Weights of a small mixture-of-experts language model, trained from scratch on English Wikipedia.
Size: 18 layers, vocabulary 16384.
Below are experts of layer 7 (counted from 0) of a mixture-of-experts language model. Rows are named router (the router's row for the expert), gate (a neuron's input weights, with its number), up (a neuron's input weights, with its number), down (a neuron's output weights, with its number) and show model dimensions 0-159. Each number is 128 + 32 x the weight over its row's rms, rounded and kept within 0 to 255. Numbers have three digits each.
Before each expert's rows: a language model's description of what the expert responds to. This comes from a sample of Wikipedia text that the model never trained on.

# expert 17
What it handles: Year and number endings
router:104148105127157129039100045129107217162139118125098123143153123153121085086110102149158080104134143083157098176135151138097127119149124098116136137156165079136080115122121133123120115137114178116119121147105119136117131160040139125157169112180142125129107157140181098116184096138106161128112118183162140124050121128132153212110123130126181108130131122089133120227168156103144149094123133140135082091081145046141058186099155119121114161118138087144147104089110141172151176129190172
gate0:190177090147126143079158115112138190140142146129105115124200088138136123151082131137150134167114157149133131234074102091157209128122148096093105124150155096083146111114200100156170118137139149117189155104158144145141114124162095109044131120144168140126147094127155093096133174101117122137136097140117113097157110149148093178183150131101144102164137103104134118164141084064141172107089108157180088144104140108100126155142123185198081120069111138122157199158106098065091151128131159
up0:090139132115152103183101151126140074152115099177168132158065205125102144116191131170104127069107101112126169043170189177079039129121112125149110139119123182176083127180111133129065120087158134124073118130127135107167157109103127147171125129090064103127094122087126141128108100159146147076135138117119143128100115091125156111115107125201087128110137090190159105099132155156095085136128180106068147168160136132123126126115147074104161147192158109181100075105151160147120142134103097
down0:089064199171105146173132053133148142124112058222150115098188160168158106120141135135055139140116162099102142085120188092120142123166146084155136144102111126116143109105156129101161165083121144172103090206085146143101144111072156149154096151105122118172184155145112061128140166144070121154095155197095079137118081157162127083165053163100157115161137133108080122103144129140136143141140088121126123107152129163120097135137127178154181163099100116157096141130116148147130159105143161
gate1:200132053189108147128143126145146123115127118077125121095181142198063118049101108196122100144132099076142139171155125124087144172113129035087168131127151132119145180129205132126092154156127081126086143104136137168150132136120105102145195087151096091145113088112148122126100069153134155116122145135145143083092118163126143115166110133097122127148140135139167098162154116135139185153128129154190085127132191120114059149114138145133142121124136122053154174112168064183187141119105099
up1:129193101142166071130170109091115136150157117150119113103138202173077125102160142184103130118151061097147074156142103120157132098099133095088090131126148124094156138103186106149079159136133128160153151110047102110149138171190084083072126062143168098115112141107159069106189137173100116086143163067094139139075099131123122108141073098095159109103104161160149125145160141173152091153132069164170093138136160115149094123143125156055101104112192135130147110156165086124164083130136137
down1:152118113100177187102172089139131135120123085119142122149063077104098087111110132098125148116076162059176115164147100093129158116114138130128105126140116164104138166170147177138069141152123084218118142143091104059084087159093152085124110103137129171117153121135117197092156122136177162138157080077115173135111171144105164153153187155160091130103118096142155142134162075135089105051168158166076094102144188172145142136134158168100122106127123131123159158097123105113186045114117117
gate2:155144099138102132116167108134089144159112079111144148097119111166089148104137050094170164072187151113057115180118106134127148157165088095113138112085130083154182106114168106091147154154091120124124169143175155147152104113093217169117133093172186112166134191183167141122108104113108166121152056081165102091169129152167156150108126142125155086124136108102151128145127124134130160119071111181150106097161201109094127148112120120161118132144169114058211143133147098151076161123173149
up2:113097138146157162131103168138131122146125150135123051113126129102121133126100152120084078131109095150139106085187140118159095074090191211101135149139148146130055146127105211129109102125111121091108140129076110116152148125167094089124094180060082097123089106111092087141143156164163088075141138187089149151088116134105109135132139108094132131145124114115138128124169132133102111115181131062140111132090082157166168158086134211172123164096110129181030159058117153148148098087102152
down2:145148140111129151137149152205100119094123164125127129168111121174156108056150156144161144190160173101169090162171114137166090138181173148112119094216172136085157126070126141076096177127152202059084129162159138130119076158094129114162078096120133117158148103095142098111162074169163099131158136141161151068058144088128117143080143093115115160116157131130098112149151098090096151104052167146113143091167103112134066196108144128123121143132155113138112164144147115135112172126166104
gate3:142183058130150158119123110109176129140124100139124116103115119114135130128065132108104173110170175140107145119033128139113088165089121086072107138125095100159101104140129149102179115179147124089135100135105101203145146061117114127075170142136086134200140180070103159144142090110100108193091107142194123172023083120118114135128082147073114167146158132141106139140126113117150131103097164156132135101175176058160054134141146125158090131097154114142112149127193131121128141118129166
up3:092058186120136135132123140137107103108126183135125139129159127123111129075206150133144079136109069119140128158228114122167140074130122177212136130125183163090158145116140072137049151091136126156145146129150166075121105127139127145180075124131169105058136114143140084107129168109156114078195165096091114109213138150143096133136167145146099105112108097120144111127148159153145135171157108115148162172096086199102203160126093154123157127135115124128156110122058104096150155123124115
down3:151065145132137123159107178108122142180113179100139125203155147163086169093092132099138128132121123125101065117195135130139121139092146094086125130121148170165147151094141136143051061147117106127163091123106103117142156150116078202104110157113083151170122135100114136134108155110079137095106169140132039081159134165107140142122177154144154111162164107134202179149105133180075081169084144124125141169133099158132145150084045143144178110126166147097169159125088129106168113108189085

# expert 50
What it handles: Definite article
router:143175088129179137118102130061121154126135142123146142116169098198143114099152115150119060131147156119111133157084180131100112140151150132084121103118112119126116150149108065121117146121067124097131167145090136141187080116152141119150192146161133116122179145093140143117180146142140146162108104158170084100130176146192165175092113166128148198172125076127077137193146183102158110113066184163138130128127145102087125121118149157115112081130177065115142167106219071175178167164133087
gate14:137131096192095117087131112178143201124189178144147056153189091147157108140097208120136123099168118085124073088094165099124147140080105110074064135149099120114111178108098057140140151093128106179119083099099113137172137149120100114110110101169151096100141125155133175168150101093102124142139098181171115147136204112163098197107091156098181153131144153178191128133136118136129107124101142168179143110101095148090141161155152157150127109136084176102133186127168101117162143126118125
up14:040125087151159102075103112221084136139181137128075070130167068149149119118113164117169113081112155170086166118155115069141131178120146129080132136106093090104139148122117042104135132146108125159129143103100106159121142144137127180103103128133077113112139185174119160171104087090138069135162140163135100141147145090133151170114107120101210126092152148176138094057127119095089080091114133125085117134092165159083180103108104138130171099107147119147132169137101115129135097143067185
down14:127172195094156121091126146100138158118170142136158136130081125112159120107174111072126075164166087161159079123119113197124119103134093141106094094110146154159131113103142103164137133099122132127107101120146140143141125167042136146160135094093113093068148086170117151092119177104112095078113128148098097136144212084170129204146097094125051137170161098133105109185051123147150154146115096130177163089105156121136128142149151071167133154095129060075203113138132086122150090124123075
gate15:134138027121111157050156134056128120128128141086102103122108150110168177143117118147093149140096103133118128168130138110141119106127169098074213098160134196100143136085110108148134110068083139140174182081119164141133136175099143067186152149113181158172152115128106128116142179136154064162105125121099085142073126097101093166086091128098153131166123151089098109143078118111109141108171151173122091103134162138098135095106168148185133188144185102157150152125137048138145162107104132
up15:107127077114126135073077180103098102108134100119092124144124138114139137142109108112078127167034140185138099196183078108121152116125148130128197119147108194127165155154081078122141068080106130160129076081091156137090123161089130126142103134097147154150169116094179100140129192122154085176179131119072093110080145122107095163127118097128151145130094135077121128172131124086133149089120157164173122136151166152100151056128145130133152177167180126188160170097122088126182110074102109
down15:164114100158179134145118133124107043142097119154163147078107134055180129106164143137097112128101123091147211140134116117150148069210091133103059119149143136095121114126130133073127150122141131114141109161119107154168153156135134148109109126150138120174082130121113125143123142122194116112092113172162121204111125114105131146139118120096188147119131100103079147218128114208160114128081119149089097149070107124178148099078138161196124179149146129166059129082152142175208119136151145
gate16:117138108120106090162149166121132115132201116144140123118150154146164135209146098076165180079144165118113121107092108113125120180178180105094186137137102149118112103149115095078116154120182117132134118133079127069113062114149117099107109056120111177108090172139088144188133143136139176085108090117089139185136131173146155127146142151075136150127147066042108199173116087099160047108099120105087168125122170145140110135093164134068144095110176113138159120119152129134060139125156128
up16:124151078135190154121152122075129146144065117103097115160110156117123117061113106123095067195130107097100140148094174124175178065123054155198087167118131104130119139105104164185196122096093098165164121148185116180144130171130123137143159153164126118072151145099147132084190087124125111162118100137156088096126144109108058128075106097129147133138123210186182115081161144164127194163143126121132171139100150122151151124141118073128113139106113087101125133170121142109172127107150087
down16:172098134185143169167193075168114151142159167143119141107092141153070150140102126092125179119148137135150095172162079095127129107176139106115128148120113149088139114133130096156175107133163172142079086131099193093149139198138114096090110167125156126221136131105103146172144131114191114104130139115097134101125119145107123143071125166142095022106166102135119079081142109119156119134102157068175102085076175162143118141123116174129066133116065120087178085141153134072140151118172112
gate17:169121143108125175106148089128133132125131114080140152132147120126150088134054105117119136162139142114122117139043131133064168125105191124058098149165122179097182142119053134085173125143114125108160146155141140179153109120163156165136199075123127098107166140135135145111128125132217133095089097113080168092178107088124175071073171138094160137117095103036122123113117137152120052194084157138185164112138085095078088090137121109138127113090129133122132121153123107105144145142171150
up17:114166060128132073164122163131132138096159156174135113125097152155117164106206113134151124090147130157130152128178124147222068129140070160188126103112158064151096117121164112144099129116117123144089104124101130062140167127111089104134061213176123141137106116085138088144105118140060167144152135148153100171086153141138071180145101115155096113147180137169142144135118124100113165054197093122104106143143195152146122134121118191145109055173131166161113134117159139154112120105096119
down17:093145154177074126110087069095101145170130108141116134128122191159111144156179068136121139125119152109136128077135156110073168105068111060106063121166074090101074097102114171153146144083145141139119143108138127149127182073144134160152083095144123136164093128171143124090154079155143132091134101071143140117099138136118133055138136069108117098099097121109140158141174099106196152108090124121194155166202109142104163169092082120130131167181113105155141075132108214111080119112115146

# expert 2
What it handles: Name-ending word pieces
router:118164081092145126101105122154146177139087097148060097107122121221129109116149089134156125146198144097125075131160137129103133114140104162061138107116177125207077100160142127146144089127095169062108096153098111140165121148083133102164211100170151108089129157146181125115151106143117141064091124113082117062075128156133139133115111182108100100181150128112175130165156152129156150135109159116141111094098146071097141177125211121114108107087127126101128143161143052157165135092092114
gate2:129128098086136082147118160171123186163090162120127106137180158147154122110085080135163114187152085094140174114098116112116122113128094180148142120131097204151150108147122110176080110152147159136063139174138093050123139107169147105119214097120111119157101120125125119097109119122099119128099071133111066100115104159108143110135126189194135166116092129152183134077075122146121139130144132081127174091076178102116143177096134100041101102092195153166101159116110116078182143109113166
up2:138149118092127159120180156166140150077093071137068091134134133134109137073186114114211118141133150133130213125108108142130133118103149152163137120180147115079140129128139141181159137115166087127172143083135096099179138086120128160068130188107101179105131195115160120083102117103109162169089114150160091088092108160131137159117151141068133164103069115136148136163088095088079116142105099174132137087096101127158111095084139120060168148148133102220124136176140097144115155150126045
down2:108121194131160112170113141196142225157142137135232155169121141167120081025096100109119108131143112105122129120141178105133143169171114121148113190129167132144137176118124183172125176168123073142080121115138124136170126121109099142110134163122114099074142113121078149182133102112163116121123169146088093151110142117084084136138154084108094143083189117119110094105163066181117146079135168101126118137119104131123056166125158158157144122163070107114151137141124104120084135065113161
gate3:171097093118155105084134165149129110149134145133095172161100096099109168147148150115159138141163149076102109130136182146120111117146081185096109156171114120137133138123175142152129116154115136134099152107161121127156053118112081134125128146132100082039135094089095114165151120118096073087072092140135102089140071095149112122101183182089162123098153081152155093131192063160161162140131147087169196106138143133055122070113187205158137083117159118197104106142112160098150156085137155
up3:087135141176163130109159138139129162110180128106141124115124125190158135084121115178127054080096113156205165104157200121178105068153151145152121117183179125139159121127149150082118155079129121162063090140117123096108182082140156127132154105079134153156150092105198127149148171096166116105153162079124158142183159154109108085133085115171111113153106121160072089121065170136089147147122153092164151128111149117134115131065151093139150087120153081132102111060156099071144135146068085
down3:096152134160111170126156096079158129118105162102177165112139136095075088132154103077173130110091092131114100127124145191082073086134219144153153117174151148125141073091125115146146126067165138130081132169180100105118117132173153117177141155146123123165134105107108147148116127138127052119127109089109157146090125083147100102160132145084096139146077100132089098149111196104118078167137062080226112157120125077213154148091128110115124125094147143145165157132163118083116194128158107
gate4:089192199109120127113177111134112168110132130089125088113117153130124136127128147070071134141154163064218059156144139131152130118143120119168110133105133156172133173116151120194126151162160148149105099160146155107131128090153057083126108060185138101087120145145163148168106159106134145088129151135109134096071143119135165125148212143105059135116058140136144113124181097084158091116097145176164103180115117147120138123140116141087136132073124151108171127175188096186053115142122103
up4:125170098163132125079148110192153170148123159125107119151143108141120084111191076080169174157119055145140133083071087150090114162143073134104092153104089112187095131134131128151139123121121121110138151147135081103061127178085118075081095093161131156164063141182145076111174118133104137075117080142120151136112125061089087130122111192113088144144122089120099152107140163169114142110114125203085155146064154121170123145122108107125117183110111144074067185142159087107140127128081120
down4:167133174163099106174111098087145189135193129107114132117149134157096147082123142202141153130107153091164147121149108145121160112194138161138129121197088135078152122126145102166078115104137117153174134184107137085127169087169167078087121110136054101139171128062070107180131146169153101193138095049139119101121161180138119148136130139128089141148108131152087122170097088101125108118145185133162127120117072131159097098171132144089090133115224131154083139167092090118085117134154144
gate5:111121121090091093146143163113115163193147203128104120074173130174109099184157118136167118148139056110113143143184094198130115100136143174074149079139218106136125075198106131112112155076130152144152103130162152094127149111143057093141152089156157149149075169107166136144144151143181122094166099127139160153134133139059156097148201184147078089151186117099136081141123158122144084132142100101153161118118158116087128112139182145144122115120174161105152140161140127114117191145089122
up5:151120075135139163148131134063068130135079130118111072112074137187143151091102129134114106109159180114102116159095167135141127134117102145085156108080083061168091124139165187161151120113147107135109123174173096151130166116138140171121083103127103136106123138104156148157122090161195136196156103129182131208073159112105139141128119139086158128199170117147126120117137125217080159128113058114093080114128155110140129123164129111115153182076169082138078153112157150103103109132106043
down5:103096156061066148114192153153119187141140125130154146131121131121213070133155092103154129179091141166129123094191100131100175118135108146107107147116135174116181147062114094107156100144103190118103170151123181155152145170126115080168171150073104134168149143180079127136112120139069175115095150109112134152098111123165124052129106079147091088121110107138123084125156194104122143158157117161057099096113121131078151166143110102135158166132118126149162105174190144103124150149189082

# expert 14
What it handles: Indefinite article
router:124185071140135135090130181095100143108100110126191139121167130110115082118122122139125080135127154138169113161101166148092133163119131135090148108179152086088158131119125066171104135185079158097107178202123110158199136175085148155126183124211104137117142084132140123124133140124115103108150129203121133121107088139139101150097133117124168130152161110071138091173164167101152167115073163158146152136057171119110068133108128108160119159125112118132129083122186048208149128130145060
gate0:069087099178116117140162090162135100146111145119130100103100130159080129126090114165131094166046134122139093144205140118091138084092150124090078173158088106137136052113112103159092123145117147074086199143095143143164101140093115188130179151139082148153158070130135147125108105136122158127178069131157174124105172137115158061102136125106115123091160095138171136150142190136086179152142166093180181215155130143107114080151140125132087110148174095152094109127104118116129166115175093
up0:079121107144123167065193142123163108149097135124151134121160100085123138136133100175125131155098130106124117107145141144107156110133114094097097115159157072102143080104132178172113167160169156076069115187154048109102135133094140138075176114179129103151091077144121112142080099122153197149146161127185099156154146125129130157194160076131149129147167157159182131121137133164202197092117088099107161166151125113129130128105179149157125153134113116124117093068049106196140128049133112
down0:146134115178154137156119108058093129033145160091116186130136154117145168141150117157167191108146126148158062176172201089134132173114107149155127041180081128158115154094118100144083164120154121120086125155142138113118113103142169170167120154155119146132176119128078133176134123118102147126119101155093198131076108118123166124144142076138132123135148105105143156119140135075167164114123161098131124208162106093100066095138153144139141066145125111113092137158076156157036122184119107
gate1:114161124130142100067180145120129152072141149132141133116170098116157091092085128104087125127109146134133118197120158151096154157084087147139136110189091146152117148153122096096142104094119120039104115182158146092120123178160117121114116164154085103149156195119156077163137157154178130098187150132133159132152061130138112167142130088136114078095175126110133068131114133128117178074066169159138179111096096111120138088144067157167103240091156127154157134079151112128170073127143089
up1:157121093140120184113105142110050120094125098119104153070170071202153057092067129143106186122103120096177097155135136137180135133148153082158131120157098104096083125143188138067142134095063086151086078117093148121141119122101107165130165177165136076158126200142122114118183153141104133156134153189131128138107103146109140177153101074084069140104090091105119092149119097166118179132128165131100145091088122080093125111177094180122154121090118131157164095107108131078117088105119115
down1:081147176085167158054197112157170073169107075120082136115133180116121129112137121179167058178159103072103152120120152102087171121154184166138176096148137126126126095203090134165142081163188138140116105129167096105086087119147159191130121128119140058068064123161147140130156095132136148163176083153139143161158147127128149140168098063150105086108132139132183131163092108079125114142085180121123170128123110100126141175115129132113080159120095133132109118130143123156109119139060123
gate2:137141109113181129123101159190123091144127073168091166105184150139090148134141128111114072146097085108168088090112155074127119119204133127130087134153134113122124156143071153093125096148078141071128191135139142141110105209124121122105141153147143147163172105084166111151163127143079107123085157125098169115147048125137074045182132115188128104110120074097124044169113122167136084168125108111127171159163078079178132147103133108123133130166137136191104153131136066134146087147139135
up2:095083160162190092071072137143143167127086133099108107081150049131128062172109123150097131144081162087097142128128138166080081121095097132090112081128125067095098115161115096152117155180108120096132141103154129136128175127092096105094134106108127183126143141143135098099122097099047155179155116101155100146115114188113111154149080170111129157110157148063172101072162147150068084159143086142116146056108058156141140124106163132144127091096116163105176134157130134141142174085131191
down2:131107099143068137090124148096099119093078022055146169168151140069092115180081133145119128156126135178170102109182118141178110132153131156119078099115131094152112144022160127166142111151111123122110101089123095131149151102152081137176143120197126112140147130093164136133165162141116077117169165143134161111102158086134141144114162133171110135098141140191139142161169160134144130111134091184117139053150148103151099126098092200118160171128094137140106172111074198099130131165168127
gate3:137089136152099114125144192122106169139127116084158103010104122132065112140117119088139146142113168115105080114161139099127136113111119133131189145122128143131082101184148103062125170148134132099131144143124115110117165147118107168168126137144109135123128022128121155043171132191046108141160091131162154152156086141196163086174072149122139128103144144101196130165110127136113103077127130152154130136095148091129133173162093112113179141117174118175149102127140073143116186065096100
up3:101090124161090146102156163105074139119107131095155121041093154132082136141125118089112113157105182142084115096158132075104124083121134100132142142131177121095057084205083097073135169159132143115171152178154072101109134107105111179154143143143111106141145077193114157083185138116077117141166097162124170190136100118182143085184056157123131112079096128101172162114151192149120125078116156142150145138096142114146120180131116069157152095135183110140141128125124077129142175091144116
down3:134081160113115111070123123145132170136152088154148094117115138108155119116115106085085133153072181114153094108126143094156074127195104165135164120166128192172131097086111141075099148188159055107113162160071115133176129121180090128104186156117122189122120197107112122214112123154145055184086106149142104083122172091131091118093147179158117128109142069137108111173101108131132111132145145131125140165162114099083128141188067126120154174151137089151074114114168171133148082119107106

# expert 22
What it handles: Role descriptors in biographies
router:163185115068142132094096126136070168124145097136129125073122102110095081116154125144151098112196100111125097156078120072124125095105130133092108125173104140128083131147091101201081152138143126082127116137180114152166170133114156124074163074196138116126101141101126127121210136117122091149068109123158151078072123129203147172109101131131212126152113081125152094165125137109123143150108141160170128136092153140071069198112140148112138136096134086055127130160163110167169176081154143
gate1:155155113136150138168103175065132206116096150139145113125128139169113145139139122114123145107142093154139137115152131165170120158123097137099128117111054181101134076068099155106064103168082162158110046090123213130171131163071153092127096190144119112146090107151157122158101196190154164115086123137143098096112137081134112100084177104108152146175098116151144083190159151093128146135076137075131126154150178160090069105102137153175139150146127109083108094124178117116132074125143088
up1:136128161129112098157075178187151137145126086081143136124105149100117144137119177065133102123153140093121115112143140140151155074155111125107169109098118159071097105137226160090124148097122075117077127129175075157142097109116141153090121140127039171062126141090141164078099085186140100158177084141128070135111116160149091103118095149099202148083169127111136138132120128113128159151108154165173118148113059143123142177148126157089209175153124089141073142093161184118105153117154124
down1:143144117119093137076146100158133144173151185124141144105099097126123129116149165112173152135136101140078168065096160069143135153143115083132064167152119101093050091162064130169132155108153151141068095091120138112140140114147145140059123100137160165134114222148083120124170073166137127119089076127124086144207141101120116110176085107112124123152090121087134175134122162120085124142132083126163104092115171148184144200146079130118142078099094117092087076121156140099146197091118116
gate2:157104160123129128118125138112118088086165195146138171138155116087107070162093030136181157141163134107142074130108142137194077111119111166113128115136071091129082191137141100131153144116160092094147069115110136124106140136150125141064135131220140134104109155094095086112104119101155152132077161165153163111109117095107110147119131134099082107153143090124147090106139199165085123169093133064161068103084143159215105107130158117065132157149105114138170095159131076156158121088097150
up2:158093117116159124183099080158138103128110168182142193139135112116116126091142128160181160109139151105156060141132137096186105103070101103149129127137105141143094103118134102165150157114182135109104109105110158174122137167132165079189127133164111152160156156116118103113102174175108106138077141108153183163077104078140144117148131065097111047119127151155175128155186116146092236174116124114200095102103142180158112112152174116134120163171088150146115106115078109159167087120062143
down2:136092125153062159158073132076145085163120151191119177143117135162142127111110087172178165140148149074160175124162142120150161124134149109140129195115104110115071169084136157127191066128093114147136109102187137153137140118109122119092182098126139094076110130088084086150094140156200134094180147151134143197146065161150131110126071151110121134129150140088120115089141158111142142155129143124091108137117126141140148131191133156096097155107103034158231072130097154095121163158120140
gate3:068156125133138121114164126115099149141142160127122037135131144119153155164105180156106037127150151107120048107072174151121124152168116114123149090070056076166117157119180108165134125156141138153139133122202131126116129117150102103127174059164148102127134116149136101178187163140082118095146139116142126116055119159136164129142109119131136103126078131096161081116101094125169095204098112136161162090171114084149122220126165121127112131164081099141125167129095148175110144077132186
up3:139147114102114245175128132211107098189080132090127140138124084143128146128104168164115097108131131210073108169094151106078129117155142156155053183104137122196132123127136097144128119119112111103133125078154111110148134111164064183146177141132118110171132096162104083142114145157110131149121138086116098104102109141193142078141130104138184149115068078112139153140089151063127143079130133076127097128150088137139082137163137131149123077146147107138192148157055127159141190119128149
down3:079182107128197090113146131076175121114114147089120152125100091098207132199147125151155102171112128088170079156094144150105107052099091127123139097109177120120119110094098144196083120154187112137125147106147164120136111113110118151138079088199109152082121086120099156097134246119125134163176078109139102163123073109166136154121158167156175145137094111145154143126114164110177157190144136104101102155173134136159073131133147127137155125129100132158112139122160160111138108071189096
gate4:115110114132138115142128109123099164131133104161155169179121140115093130108164122109157137165175153130133101187113130082105114099120128139167073137144079175110123128136161106116113079115148150160162111159161200133125167128184237103102164133084119104096086111112153142159159114138162098099128107105188112096110112086192095166167105125136183115188074093121143134112115131131163161072189183165170122138125133077143160158100187145123095111074114060130067163147105091095187068083139124
up4:097108127161172120167141147180106114092166100148115131104214129119126067123141141121125151116131086145201127127141041156196129072116128109107145154049159166102098169092142089114167115099087107180116181107146142144050132137099079134160099164153110185136133126149169128119129091161170143167128090127146123095188136166125146137157112098136160073129155162204137065061128116122154102132178146147157123120174075183130122113115111095103140135162133173085141155077142159098142123125088151
down4:133110150089134107172127111098168088146059174123070109165115198146086146145117094150119125104121122068089139211132175103099125154121125129113145092046172153127146130116181145150142136079095139113154163121127110094110141027115118111149151152156144140145165090117118094115116180107117155132126114118137117139140142078145120127097112097098107144185180138133145153123149070135106093126091097143150141112191202107137110131102148093162113072139170167172138185079172122089050117142191062

# expert 0
What it handles: Commas and cell separators
router:175175093157108119088112064131143174156118150133129135106171137158124073070131097117150062077123143122080117167109165104080112122152120112102136121130129114112114117132164080186111156142082169114072129174138146160154145087081120133151210106145099083151163137104130134085181095152073132111109091176156089117124134140190130218085102162113142139147145109070148122180168168101134142140098127131137077111146139089126079190125114134110112110148138080093148118102136121228173153191143142
gate2:151206089103077118104102082148085165181124094162178100141194144125113149129101092152114107100160123109096106218144158106135109150089101090081131150140105076159137131193120089109146153140110178062148124137125110132202154118130162157056186136155127087103125146127168139126164129143127163130130133112088128111116069110112076145172129184098154090154137119096141111154132179081109146146135194158185093072142172126092055137083119144093160117129117073113124127119194129152117126108113096
up2:171131071180183121158169114165132068112113115196145153158113125142112122132115159080160112151153123161116200159109077204157134129109132111097116078117120127138173168100159147185176137142156160101193139089114139186060107154190126109134159111111119148114085132166123107081102153137108072094150151166108102133105123132116102154124048103104123112121178137114095130098098192139119157115193166122137122155139181191172145150160166173119122147152174187139127118112158109088162130091190143
down2:158122139121107100190157137159105086047116112164168140125171150103116134189158156058075084137132179116165138174097154116175131142157185133073140154061141163113068110167147130154093145152139144081115102185093141125135126146092129171179128175110120148150131135143171115143087119143195130188128125113129064179168057166104127109112131141145167118149106117128117121179189085131147177099152123098133205142132140115178172134152103179099105085174162148146127119152136143174099125123075109
gate3:156111080107144149138191088199124178114128112193116114123154111117038143106133108158169116060157147096142110157168107116143126127160141093093138130158120094131140102193136061157117096114081128130167156150134146149152087137082102153108141098159177129144124108085121117100117136145126112115119148141021151095104092172138190135125160134125128110111131088167162082123160097064127209160137108080168112134072159128112160202073072110096115152136156148064127133132141135111108130062161133
up3:110108114137118147082150081164078108114134111203077159090141127074093132136093130133149113176126137076135137114157089120177137119165104114134134164164136057127167102124172102157113120147075140173198134166124122162116164131057068169124146119132128092151171115085047048123129143086094145144178186123060125095084119111190197159106175113132133115148150134135167095127158139116127193149140122100206136120081146121165109166095088098118110123105142182104104129119109127097181135131126140
down3:069106135087142130105143135090108138139172158107111103094102055133125200121103116097108090112131152192138109130121093119144105156083138101118158088152102138113158225127112151099129124161103135137150149087093135138138147147106098125167137150189148182156101114117210172150159142108140047097133092133108136134122143140141158031149147104132157114147113122058118127136088168154126162158163063115110128120109176181096167180099134176101101114108156124130118116139085188100101205148155051
gate4:146165025104118139116163095140107164110040089148142105096174125120067095170114103147153146154156127087070120092120134166155165064125125163130155077126117132170084137157073151079095137129113124145144121134135119106071160118117162060101128098107123081114136167110085125121136059165140131114096079120060170102141172169075149068158142126128111101142102086129163106175087159098130114182133110153169152119088115068119075187079160131154101114093159105135109168112126103147145118143159156
up4:128153141165114185170131151146119142145093137097150123110172080131128140100065118121150106163104156123124064143103103141118132072147131219120162156142100120165090116149143128167123076136118148154166145153111120097110134159088169126125118140124129124149097136096089175161087077090156049122155097103093185155132186149105197116155116139125090154125123084107165137111109116148139182144184163099161141104181103136102134070107191086146092209104080152191154079059156144188151171126124091
down4:117054206201172112134124097173116084171178148147124126157096115142129165076128130085133179155158138147100088077148084170116055137138168145125140107178108127123126128127130130156104114139091186114118097085131100156101123170193175097139150178084123152112109146102108129178148191115116150158141150125125137125121140147133153211157110108153137178133180118121093202106166139090122108117152200077154170172101081125105179131186107121086146119163159152127149158108146096178097135103145169
gate5:097159135168146144101147087159147129155174130158125101151173125112112102078078070093171157113194138125123101105128148131153156135097145072134140127101062117172127098114137133161138091204103146089108072181078138113177183128093124161117108131169134162145142165110113151184172044065150169174156172169121114122170113123112120125155116119138160166142137141117168145196181173086134163104156147154216135162160145143099144143180120137140103121069120106092118136099169097135066168112088151
up5:164130116142145103089097111082096087110056123100127179118163110150077170140189223131126105159100125118158142141157132144093120130082099184088110118133193095163131183177113184099117160102100082153135141160152154106072071122119155107180180131097167146107181118179125156119138149161112105124116096138136111117107123154182150130143111164093142058111129158138127074091092087127139127120081092179097123101138091189095122179090161135122125172191115165170176112106100119138159090125185111
down5:124122135144109138048080109141073145158122106115105194088144209105099119064046131154111119137145105140131143104084120138120125116169089108146132113092137111144165123122064133106108148130150177097176116117145105110127137135130083088145139050162139110138080143089113134060133148111076101110117115126130114095101144169168132128183162172069109108143054092160153117192109177127166169118119178158139104134070090135108194113126107063149139114151116119175093130167106056168175159143165133